config.toml
normalize_top_k = true
routed_scale = 1.0
balance_loss = 0.00107
beta2 = 0.95
Below are experts of layer 5 (counted from 0) of a mixture-of-experts language model. Rows are named router (the router's row for the expert), up (a neuron's input weights, with its number), down (a neuron's output weights, with its number) and show model dimensions 256-319. Each number is 128 + 32 x the weight over its row's rms, rounded and kept within 0 to 255. Numbers have three digits each.
After each expert's rows: "comes before" lists some tokens at least twice as common just after its tokens as in all text; "mostly gets" lists some tokens that are sent to it at least half of the time. This comes from a sample of Wikipedia text that the model never trained on. Tokens count by the router's weight.

# expert 2
router:111144092136167097139161139124099152105143122072072145072136149146130092141105154084136110116110116080193137077171152052069103197084139062097129127127115127157132103141071145111139074136150145
up3:100160142115152141137113098143118095130124133136115045091107099148141114150134123129145155152127129091138121112144143130066125187071130114157143140126115072119143119152079119125092108127109140
down3:198148136098121086112152201156111145133156099091112150154101187139133100138114126093149134086088158166153126130159095096185155157159139150094117119122140126092116128080140090153114255125143101
up4:135092094127155133095157122091128152114136136093070116086123125119124141132135137115162135080183067154142145104141186119062113166154096126124115119137142104097109161117140077085133127136125119
down4:138169148141112137141126168149087087157081123180124139140154125102087123082100128084193095044120129149171059150163069141154120153174130080199132173198106154124107142086124155155198086146095180
up5:130187140130137131105160164163185152082136117111122109139079116091136124131125111122177122141146090180077108146149122117157143149143078119137145120052131199105161100136111132082100108113151131
down5:034112170147138155109112100202169177154101122142132103088172110176093106102087096128152145175183064139176121171143136096175138115130127151084167130137116140147121101157068127118095080130113110
comes before: " ", "2", "R", "N", "S", " first"
mostly gets: "In", " competed", "Species", "–", " GD", " ^{"

# expert 16
router:177101161166101178146094179171111076107141065094154051078131136153083134135049127089134140105137138126107166126128135142119153120046128147132107109122144076094129131144133124073153149087139069
up3:136173123080143130142134173155160094179112070142125120139106094153129118147133117131171133102112145191130195143132119136115098177182062126102090133106138122104082120134077165127168111200145147
down3:149098123148117159102073141098159090088096097050127131100152180120119118108172146118131138107109180147183160074202100116128075103128107067170142146140099205185149160134118157131117120121092118
up4:145109118108076164130168073108105086103121128127138108168146165137084175105106151090138039115139083180091058000094140120098111107088144159101087162089156120084133168161107087126133107137141132
down4:128205132130136121132167150131125129158169175139145134145108147046185085110163154103120169135187099052133141192115166095141126121159140115156135096118112092091108128097109113194119143138113128
up5:070148099135074092087144105154132104136000101157123112041099123109121102109096100194153073089152142136108171103054114087097123146115132071141097169145111146095108122183113119146104108155135100
down5:075087158183091121098112141103110095207088134057106048160113157152179157183155131096136121110144117086084170087087123096164162126133182061156186151123111091111059138135062181160061077139193091
comes before: ",", " of", " and", " to", " in", " that"
mostly gets: "ure", "ole", " case", " fire", " such", "ude"

# expert 36
router:106148114197146125104072062136165126157109173151164121087146119102136091099083144118134184122115122155091158139144127125118053093095084175164092092093108163105090103087120140107082096187176123
up0:137095141092099127130214067140129097174143139093132146147126181255124120094157130186100100152155152097128147116129092090077105106132104038158157145112129155101101126113115137163117129149132125
down0:115119173113087127132072185111135084076076079094104099126096148109189148139077126103196115141161128174098169102099122121105123188130163140104119103115118103135152123150183187135143126110133047
up1:141133152110121096135196111119150107082093093124071188118100142164099117121124121101110070137163126167159176089111147150087185149228113129130152145122117127082100126145059140133140145140117128
down1:122099088096091114164190140101152122196133154070200182206129157155132113126139116137093121112132118106137123177175165121169132144119138120113105205135123110086151137113168086133126177132149195
up2:170098120120086128091132102124058127145140126123119097104120137100114143135115092112141136162093141120118125171083142138129118132162128117127124129124116133161131122145152124139157127141115146
down2:100166143101137140120168112154126151185091074119128155130169092074107145095094150158180146114111149134149131133098112124177125111167111086106155110163097097072140099206167130105149192131156175
comes before: "0", " |", "6", "7", "5", "8"
mostly gets: "9", "8", "6", "7", "5", "4"

# expert 25
router:143106146079131142146173129178069106100139083171086085125129125175135130175184065147116079153152118153145123148131138072163159143158168138092131124122122172136118155141147173165091168134119090
up0:126134129133088130099148151140102145071118099115071155056112115108111131160134102119129076147092172112132133156081127109093159132191098073092113127148080159152153108160093203169166113068126149
down0:138122140139110163134099133109192130132180177083151080159092145144088148125130137144152191141131132033113155092139165187109135131120141181118172114126145165098109121134089111078106124156094183
up1:195067149122106142132084172107162170139164151148111096125122084111170139089127143098127094163174130162083161133165085102128130139109143097078164132105153065106137100167190083087072165126110122
down1:100083133121195045096094111187080131110126112113123137118129079062109122129171099097077154105108098125109168197111143139088222123125090178070115118100133148103141126111181113127115089085078102
up2:164108159118172116145173114140120147127075138133086113077116091136173173093171146053114171104097110180126146085157176139103143120105107103126151139128089133130157009186120118153120128112152136
down2:141092081112107169124147070163148122146121168144165113144092131117104141155193160135103185106146138190114136104124108153127095156074095188151161182115136094151184091174161134081116109120126149
comes before: " ", "|", "1", " |", "2", "0"
mostly gets: " Votes", "′", "|---|---|---|---|---|---|\n", "|---|---|---|\n", "″E", " age"

# expert 29
router:072146117131155100091228095161129168071164124111157131183149196135182149062111092151084110143137161090111123069156110104065150121105088045156060124140152153136093081155119159102118151167123111
up0:160177169179129137096153133130084111112113088138074145129087155105106126140098093137136148138144191095135124091119114147162166154072102098148095159089119037172137104153107113114148130155109135
down0:101098161172149057111121152100105078149110076189178129209116102113113150199163131099110096184191117131124140112140086119072105155139178131143189112070136089129189168110059181102137098101102145
up1:145197088110128157097160133137185171118085106113108147130123179133097118126132130102097161143110135130101166151148109130142145135093099110114106133145139102000131153167131089143096142152153128
down1:085171164196161130114106116089152108093141077089157136145144154067113160144171081165176164067048136094187116111131076129116104101101112085107193100142140099122159130154160118182087110137117130
up2:135153103131130127104162014137141158104142102143173192180109154116121138083105151124090098164134123160119135134137147155108156081180060048108112145146097255156127107148140145091111161166121087
down2:107128142083107127211130252069169100095135104182139126134100077182147130148192102107099105147143120083109133164098099148087134140110120157110088114112106101070108114110148214137109093118151228
comes before: " |", " ", ";", "–", " |\n", ")"
mostly gets: " ESP", " ITA", " MF", "AR", " USA", " FW"

# expert 46
router:105098140116092119113043171127109097178148171176163110148112093129155184144124164143139112148102179160168120083104114152188154170144148092128116096095114107159160081107158074124113164129106118
up3:108112110159098137115121130135159144185121162113150181167096129128149149148174100112166113140113140115100192090098092153123117131136121109122149116066158111188192131137133114107105099117142175
down3:097178125138114125160110146158131167121124132198166116176133163095139108136152131123079147102082168089155126130094180149122129134149138073150120162139168148112134142097116151150089146143104078
up4:132163141114105151093154111052125110159095108148111139140092149152106118144000111147088146156117146111127171114134149162106103140118124153116135140133143103122133101141109137056128088148105099
down4:124113131154169156132144110122074111116112156130079067159127139157165122151140108121126145101068135105147158185153052126093087150172107090162105091161166176107059079159151093122159102147126099
up5:178111169056113144064170164082134142117054194093128117108062148090111136110136160119096109118106140161148135094124109097162171125118126151117124143100137158099127075139139120150133088120146153
down5:152093161084181110161110064096082152114124152128108104107162185180141080216092135116152076081133150121043151143181108099169104101167126141143132116128118171074170111097095152103062144110116097
comes before: "==", "The", "-", "In", "|", "==="
mostly gets: " \"", " life", " '", ".\n\n", ").\n\n", " work"

# expert 38
router:156189107100131114122090152094106090192118107087164149130103101101183162124107146127124153134142125155101132055156183163162160123173115159115153178142112171089100136114136158219118093154139102
up3:140134125108136095100157130108138125130133122167117106134128129089165067148149106106160154142135119150144078121104062088116117181156070103067153173076154094113108164142067089124125097140123141
down3:148116152162087119207095161135092096157160124099144164083138099110116135165119123122121141110131116137099068174160127173116159138118107137143168107115150085081168088137146150150046139151090126
up4:135168132139137158105179097137152182123106138077132143114157107107087195161124009144144113161131167117169166130115141136124132086072148109081132185125155096100135159146133118121111099142091121
down4:087114130123095141130150091102130110122142109133093113108136065116162123160169114110157131128150160129160124169145099116157133155127140110089064149162098119046122081125154112144044059131115160
up5:151128125146083137099117132115114129117098134148168113152141071108130135085115085126101152119131166103066124105171170161122132162104139146131107165110128103118116123176163183133135151153093100
down5:128143094120119109133182150110141146104107150123093124119128052067139128113038089138096162149085177140088111144075165112154174052136123116163129108169103111184072119168161169149100122131147105
comes before: " the", " to", " a", " of", " his", " by"
mostly gets: " more", " some", " many", " several", " most", " these"

# expert 45
router:156137112150162073171187103158166145107133173125101147129122151122117129087139117171120196121124086063153155112121153177097073165094118083173115130110164139155094163144096158096170062167162087
up3:166099168088116130153137099127149096139112054165131147129146101122113183107166142104114107164114186123186123097130079073118106160202082157134105156059117096125111123147135120133114102075143085
down3:159150094123100080128121118112173095091039100165114199073120120129128147092170172168112096124099174141172125128118151099050111128117124160128098183148148171107147103131117109090201151110128174
up4:165153166117113103114123144097114188142154121130157130144083110071095112060165117108122217107078163102136114089061137172120153099219067087232134119133137143154132132143146119140109083130123134
down4:164105128145110155096084149121161063206118086079137127128160095151161144166106110148078072122166204139191097159145125146125115142148112151111118138101107089092113122018124134145024121180156151
up5:100230113161110105136142092135147064114118131138073159062121111101120119140134118117127146138125141137176070080074121145110110138102065115147133125087121098125094191153160118169140123099096135
down5:104116129101098118106084086137109110133180135189204172110071115144127170116170175087139118107118150120125100119105110134101118120130088157091093128141189082178138094106163127128169109154115174
comes before: " ", "1", " C", " T", " USA", " MPC"
mostly gets: " Is", " ESP", " pick", " AUS", " ×", " genus"

# expert 8
router:144154085118110172035099205136187149171093159132180099139131116151146121146087144158123148144128154171096110076149141097146106125132115156157119114073102104174132151106117076148114112189100125
up0:167120096141102127107137133075175113140094146109184158147115094094153185168163146037123082169138105169096137076140120103141115143115098119155181143067171150113166131168135097111127124123104140
down0:197080140140133140143162134130122092062159130136123099143165135111120066159126137142146128152080123131102130114118140126161135147093122118146154067107141081141109074090136121082125104124138181
up1:135136228150136141137106169255106110143160075133140151130101148163102107154157039162134189124160115167071049123110136155118082098192113098130142163116134173142138135122166159181126143096100092
down1:119141128102083135144124164101103105130136171166094124121113095056193144148174123102130146170099109125131075137116128160199125161077105145165158127062126130110185165133119201160128143086107083
up2:181133142073142157113127156107137099116147062148196132096148107132161155107136124113111098172185124080052001120145180126146112102134116131110128129124133096127126163141184161150118149133114142
down2:093140185089093133112206055126084136084087129159167132126126099097175154162167066102129146134126156146156164118076129081067103151102095072132121133096171117155171147126120117094197119179130103
comes before: "0", "9", "8", "5", "4", "7"
mostly gets: " professor", " students", " author", " members", " troops", " groups"

# expert 31
router:159085060129109075093196097146105134084114141111094091123169072065124133133101180160103120096135166098178066129125110088099167126128098140091129132082111101141132166094117148117144105093122175
up3:161105109120088124169154138144177092103165028186146132202136170125107129065116180096086134114149140156144101172155114184147130197128081130133126168137164154108170133124169084137118141121080158
down3:182108083149170089124106096084124102138112124099137120123098087092111103148153157031061150135144090123118150121115096140091095146141154127119136081094152060101109136120132130101109036144129109
up4:103116161100089096131180147116096207125138178093138127139112083125098154042129165136142150188138109157110097143144122213206123105129080128131128162130192193074120130139143118119159137148154170
down4:112160180173164190180119086109146158119107182153132155181121133154120143128115097102066144117188145138097117117148117112080125052144244125102175152124120099116134090181114189136131085175109116
up5:172139109105055104052162146095158088148114166136141112143121157161135160140138147126156112099121168176126131095051111109153119097099115126117064162105111096119119082141123120165080057050143150
down5:086163144079082151126255107102112071169148101151105255141129120125129179143110167140195176166128134151153103106093125111120105110130107111171143088113112157085132086115156123125105124070183080
comes before: " ", " He", " In", " W", " The", "In"
mostly gets: " ISBN", " de", " Miss", "On", " ex", "us"

# expert 47
router:133145126124140142143183112156133115160168046128072110112144121108117177178151096200136161119144158201082069088155082089159155101117109107118102140111135129149113147128138090097083223118171104
up0:168085141099173136154156153149147134108145110129173124102126143180160206136115097133107126149126132110126102102121111115128129152145152190127134126173129125149110152119255149133119173103107126
down0:152182088165120069140145141126128150092122168073170204135084074129100104137140150140184174121133097116107162157116199122158122126105078084092132163104098122119144161142136099150154119168151120
up1:118115133110203119108141102104136118131080124154134091145077172223090133101174162142135193095090157199069120193124146109159123129134114135149180149120114000113178148137121069138122134149115113
down1:148090127099163083151158108160111023108111129148131137071115140090099124125119108174114119079123174147146130129102162109134149134123154157162136151134154101146146101132125090144146103126193113
up2:122166127125146113115137145129122164165109093112106084130109131118105159149053168126144112198137152141153131127078078137142044155192108103152178137089198135122119178116110125142137179153076165
down2:102165227118159106100174108169208126122090140130202167157148153166155180133100176169099112113156069069059161108108072079116142124064114150139167119182145158175134107149070087084088135157103136
comes before: " |", " ", "0", "–", ";", "9"
mostly gets: " scored", " Goals", " goals", " points", " goal", " score"

# expert 32
router:125132173142138100052205098125161145154111138152114132136141136091133138054104095145137151057130111142094157151165104123092105147079145152149121121104139165132074127147130095113128099080162073
up3:153113131101150133124104117119178125128185091145185166109119165141118165131158072116110098124087108131094139126097151147113065112126091130111121160116100151123089093140122173155136092144071147
down3:114190102115089162119131080060106118139146090116164170113113132162134130112129052183093134141133090117128156125085144087152139116110050145149068108142087118124120077085127098205100173136104074
up4:139072118120125114174206119161127097076113155185149100148099156147072129151124174100111167117112173111213176133107147143087162138112132141158141128077106176099198144147132087132193130136156161
down4:113174129094132159035134214117160126157115145188111089097100099169169135168094080096157099087113092121163074140162067168115181109074064106166088153175132158133146118139140139127131095097053115
up5:167124111169129255084146139134072106173102113148085149106128110143065131133097082142105150128141158072109213126141112136080210115123125117146160163152157137119088162181133174154117106153148061
down5:193157091127168102153133134076119113086083102090124133105115144085178122110143153153130151113112116185150092113187134096094112123141073153106133139141126126151103203149124086130101058132110123
comes before: " |", " (", "i", "u", "o", "\n"
mostly gets: " China", " Japan", " Chinese", " Park", "ao", " Li"

# expert 42
router:096141099117148121078169156107116116139077148115086097051147189197169105154080131141173080117107169126169128129148097089051121169087111101128177109117114080102092131118096151151156148118118092
up0:127160152139135144115056148120095107137096136121099097058082120136145132132122149075149125186147168142118160186149126064116094127089082165119145143105108142138168170116146119144113126154097224
down0:096084148195133038128086124181132156094187125089132157126164116154092138159174165107111182164116109134080109100132117084107127127177126128127141103116123146149107120178191125130111120147083084
up1:122111124068129168152104095136157174132099109095117135131103112132146122133129139154146143098116137156160144101136081149115076094108114139124067136129130166123142094130113118096136148106152140
down1:138133165085132148097095142179135122143149147093112128115222146094155106096089130058125157115129173135091171190146148161085172130118092129118089097095165106108124103162130119113111152132088139
up2:144098136109109076083147149103170082123146106106113137103110133120121136072166128103189139150147141151089183128096096143117111131144106093108144168078117120109144144146121098144145121149112108
down2:150155099164132100093129154127156159136156146135114190133161136099099116107134115158095073131157117085121130187170205124180153119133189122135157138104100163112127153118130111065106071175164157
comes before: "-", "|", "0", "==", "–", "==="
mostly gets: ")\n", ".\n", "\n", ";\n", "\"\n", " re"

# expert 0
router:096200125189135073096116053081169153143174158110086196185127091128140086172123104131149127116128116132093128067128117079129134186175147121103179128109152165113147110149126148136117099126157129
up0:125128117140186084155128103165150124122142125100132145140118080126071134128168101123140103095176180157165160111063109106089106162110102119091156132112098147126059131136130150166113137134132124
down0:194137156153189131171104126068128168117105147145104113110180121114132167099144120138127119135110141148088145104092095114152172072176174063207115106089094128130117100137074104184168085159169090
up1:107105142110156173148154096150155123108124108168101150141081189122135119123082105143168120178102152153143111131090124130106115138125098156099115154125162113133166103172094111127166104074131083
down1:135160119167137129070176142083089193120149146122175109130156159133117115103161128164167095123196090166161134076155143139174064150148165143090146053102143158163140120144143143119121068128116158
up2:150091157079097120123167095016141119091087086151133131111062144060147186093116071109156108119124109176075167125115093076191169139199137137097159120097096170152207182150214104140130129136110135
down2:065062104170107171109107107098119124177222176119130151120178125169116099096147116076137135135164086126118118142133145062142123166143189087109097145154127136114102160163122176098112054103096144
comes before: "0", "9", "2", "8", "7", "5"
mostly gets: " Award", " Society", " Institute", " award", " Best", " '"

# expert 17
router:082152149121060162128087157090130129080153153115093084175120092130123187067154167102136131089122091206086087093122139122098111099135161117087116092127201059153086057104103091118076150075115134
up3:129125141111085147121125117122091181124098139126143087146112084089145131173095143120200085111178161149103173134166094097124128152135086137002062144150127109117128139150173130179120156106155139
down3:145131192126133133104102154113178164124123192113111156166130183117116106158082130087109167121148101125070140104096152083164083184114148113163125104164170122169179137148167160069133072141127103
up4:158130154093102095116044125150107138242110077186106111143188152105126151141124124148153150112104112124127142186066065138157120087123132157127173150086084102199081110160088114139145067149185111
down4:105096175128117119154130088118127088124114173159101141145117125100126126174142123159112149191142161154094105144085106137117124158106176146095133124150181112087110119026104105116101099083132127
up5:155107118120108158125108136058132161184129163132145132121107110144030081121105090160159155104095148136147129121114164155000125145105148117169127130108143116054122072163103132163090127154125126
down5:136140120122120179133122100090158129087142136170095155140167106138152089138115071128151082147058157157146114137082102177073138115173100071080117109114079162118094112127093122150165176167173134
comes before: ",", " and", "'s", "\n", " (", "."
mostly gets: " York", " city", " University", " City", "ana", "ford"

# expert 19
router:077112151128104152124102155108112179116140081150151166196075094133091084098147146124148113100132131134124121175177113137144154094199108108131138129140092181116124114131115152187132174151114067
up3:130102109105128089094162120131154085105148071154106121124106092159140157120123149120122169144137153119131123139141157096137069111157155092118127135141159148108145113141075151131145116110145118
down3:143142098125135144121130169129095128121158102197150050142178150094160162090081133097194146141122129179099097115130170122122132132113100144103145111146085082175154097126107119086117143159077073
up4:092197179162119163073133159105086136140142088115067090178059103136138152126183151092139112125117125149079133103208145154107122116134160104121146134151059127140141121137139112112171119130114117
down4:109151124100106225181147079181100123132121178120126164130124183139119141102128147093155189141079152112118158120108155139155145092123156144178087073078154111197142120100140133146190173128177135
up5:115114164133133141105134176062108145147103110153108132237053162101126117094166129081172118107093179197082135136119125159105100172137123129105155180124134131126101117145128154149139116126131098
down5:104131122120178193096152100133133155090150126091165164152178106155143109179074149190131148169115095103123177125133090120107152103156124142111105124107129088126140132161109138108171157175184114
comes before: ",", " of", "9", ".", "0", " and"
mostly gets: "um", " system", "am", " story", "ument", "m"

# expert 9
router:114146136112161121136073191092141103128117141131146148161140128155162117133133157139155134125136111086159106151151080123093129155139169152140171100085086137069102139128160124080072087192153164
up0:137058172099116107095191055128150125110112084157143103141132120122084154088109174155098120154080152136151217082106098039116105139157151104103144140122111187117114096128085168101141080102113154
down0:109133128194178111065124134075177117111135122063137098115070136149124151141096157142111115138150121139159124179126160117164126124122134124117150148079155109116143182142120090141107198159082151
up1:139143060101118093115082138086107181144103082133124196102103094152163141155091163127064124152106159195154073141158129116091157057138084122079155177130076133140109137163170106209110141150155109
down1:130171166106118154132095116163116197121154042052094129170131204091089099126118165160150110073121138108135085145157113102162106140154101121102140187046149125126151148150134149113118107128136117
up2:118114106095148103055094150143117084126127134086206131114068109121127130112145175127087120111148117122101164142109116110111120135140169106092160140113091125141139181131157106100123151149135125
down2:167110082121171093209125177130118137082136123088140088111134122165122142112142089156131109122182112047147151180113120094160137158131092130113150100156166146149135100128155089094143124102152180
comes before: "1", "2", "9", "3", "0", "4"
mostly gets: " ", "ic", " Gh", "rac", " attempt", " known"

# expert 20
router:150156117160048126168075147115089109170121122111124141139123162120160136161083186115151132132134071117173118150115167086182125162188107155110094152103072158070168148107173071182074174058200190
up3:153071124085076179115130133124160173108121106107147098120091105147153150094090111163162099159115163144084159105074149076140139128127149142150119105123147131116173149139177109083167150080174072
down3:187167123112094117158118061074119102138078123117069120117148130107075046107076071124131084177083117099148181140183139121153199106085108104126103197175080149103087115123149148118138173188173147
up4:076183163092113155078140125140096155181140087193106151138124145163155178041157163142174099128126137150106128114161099143128111146115098118110120165141082139131100137191068136134172117116120137
down4:091118154109134068098096159160128098077173112114095151159183171151128119093101112137135173157098137100148124051123089153119110151084109079152157126144155161165137098125157128109096146136132099
up5:152155095164059062187140142094154118118166143098110200161115071121112138131095131135159098152127101166146108104064133138123070129133136180148152188104101134088146097127137123095155142125155049
down5:120075103145149075196135165091095093174065166073156113122099117132194151146078155148136091181100140080128192134082130133155116185147179158119139109102036124118134110147108178189097123147111119
comes before: " the", " a", " he", " to", "ing", " his"
mostly gets: " when", " after", " because", " until", " among", " along"

# expert 39
router:081161148133097110079044144152131100150148148168146100130095151144135100097173177144071192172110166110115099138115088111105170111159105164147105148136179154141101121104159098136086144091125153
up3:129142145133188102163140135109108085172116133125121131255170143119049100127106129160171119169142160151141104137133140134148156129172149148163110139136146052108119184161171132147146147096120161
down3:127139120120098152058148106135107172121119116121087138177093135073153151142127133137133153117112173142123087081141059089135131122153084097112163108103131121121091101128106149140110105167164062
up4:148119131129135162095105103148097110199100087138255131076145158110114141095146083107162126185164154123138112166135106222133121204130115152086139138132100109086133170133137114127108123095104165
down4:136136129149142106082097116141102140123145177111111120104122105142142129080107111118124136117122119148104168139109096072157186112166133082113134147176117119130121123143138118123113129230105124
up5:151129173137201088125115121087175146191082055122106127106097138147165102203154095185167111114111138160147125124154099129155152143120082177113157178202083100109157121153097118144159132112138058
down5:156145089131082168119116080100090164128130148102112213110137138153117151126152100140127082108108132141173153085147089107159104101129115123170119117117091156139100185138129137147152083171135117
comes before: ",", " and", " of", ".", " in", ".\n\n"
mostly gets: "ians", " people", " Army", "ists", " students", " government"

# expert 4
router:049133152080107161143213139139074098118104108118130148120144173187124159188187061206091104154117167101192135094113110120087109119177143100108110143165089146110108142106179162152127143136122125
up0:126103149167151153122170133175125108180117092109075147120137106124154139149153104111075134193100132149152070105061095132173075169053094119088111186116112148136119159138139142131160120042170189
down0:157111143108086128149177151105150107103104111147108128120133122157168140164108138067150154093090132128121086142133108094072125189137183114084103145144156144180098117099192131092155098028073143
up1:157088125219151130108111148108142110132137128129124112143133142115100098117157093167096151116126188153159095255178181141095122136069153129087155145122162144138146101133069066103131099138151115
down1:137165053126125115156161143136138086192118105103137191150145102115157135143105142203118142161127181115143150134121135160061131094102166171104097091142079163125143160172121104198138119072142118
up2:161117171149092078164134117105119142094097108183148076102140135128130157117110000104171152184105117106121134120131110181121117112147127144154160138135087097129210124160139072102139133111147109
down2:146114092112152098106103082116120143096102166127164181173233116178213109157118056102113177132067091110144068101185124158178161136114126136121091087095067161084174147117122121091139117118154108
comes before: " |", "|", "-", " |\n", ":", "1"
mostly gets: " Votes", " Born", "See", "\"\n", "|---|---|---|---|---|---|\n", " Coordinates"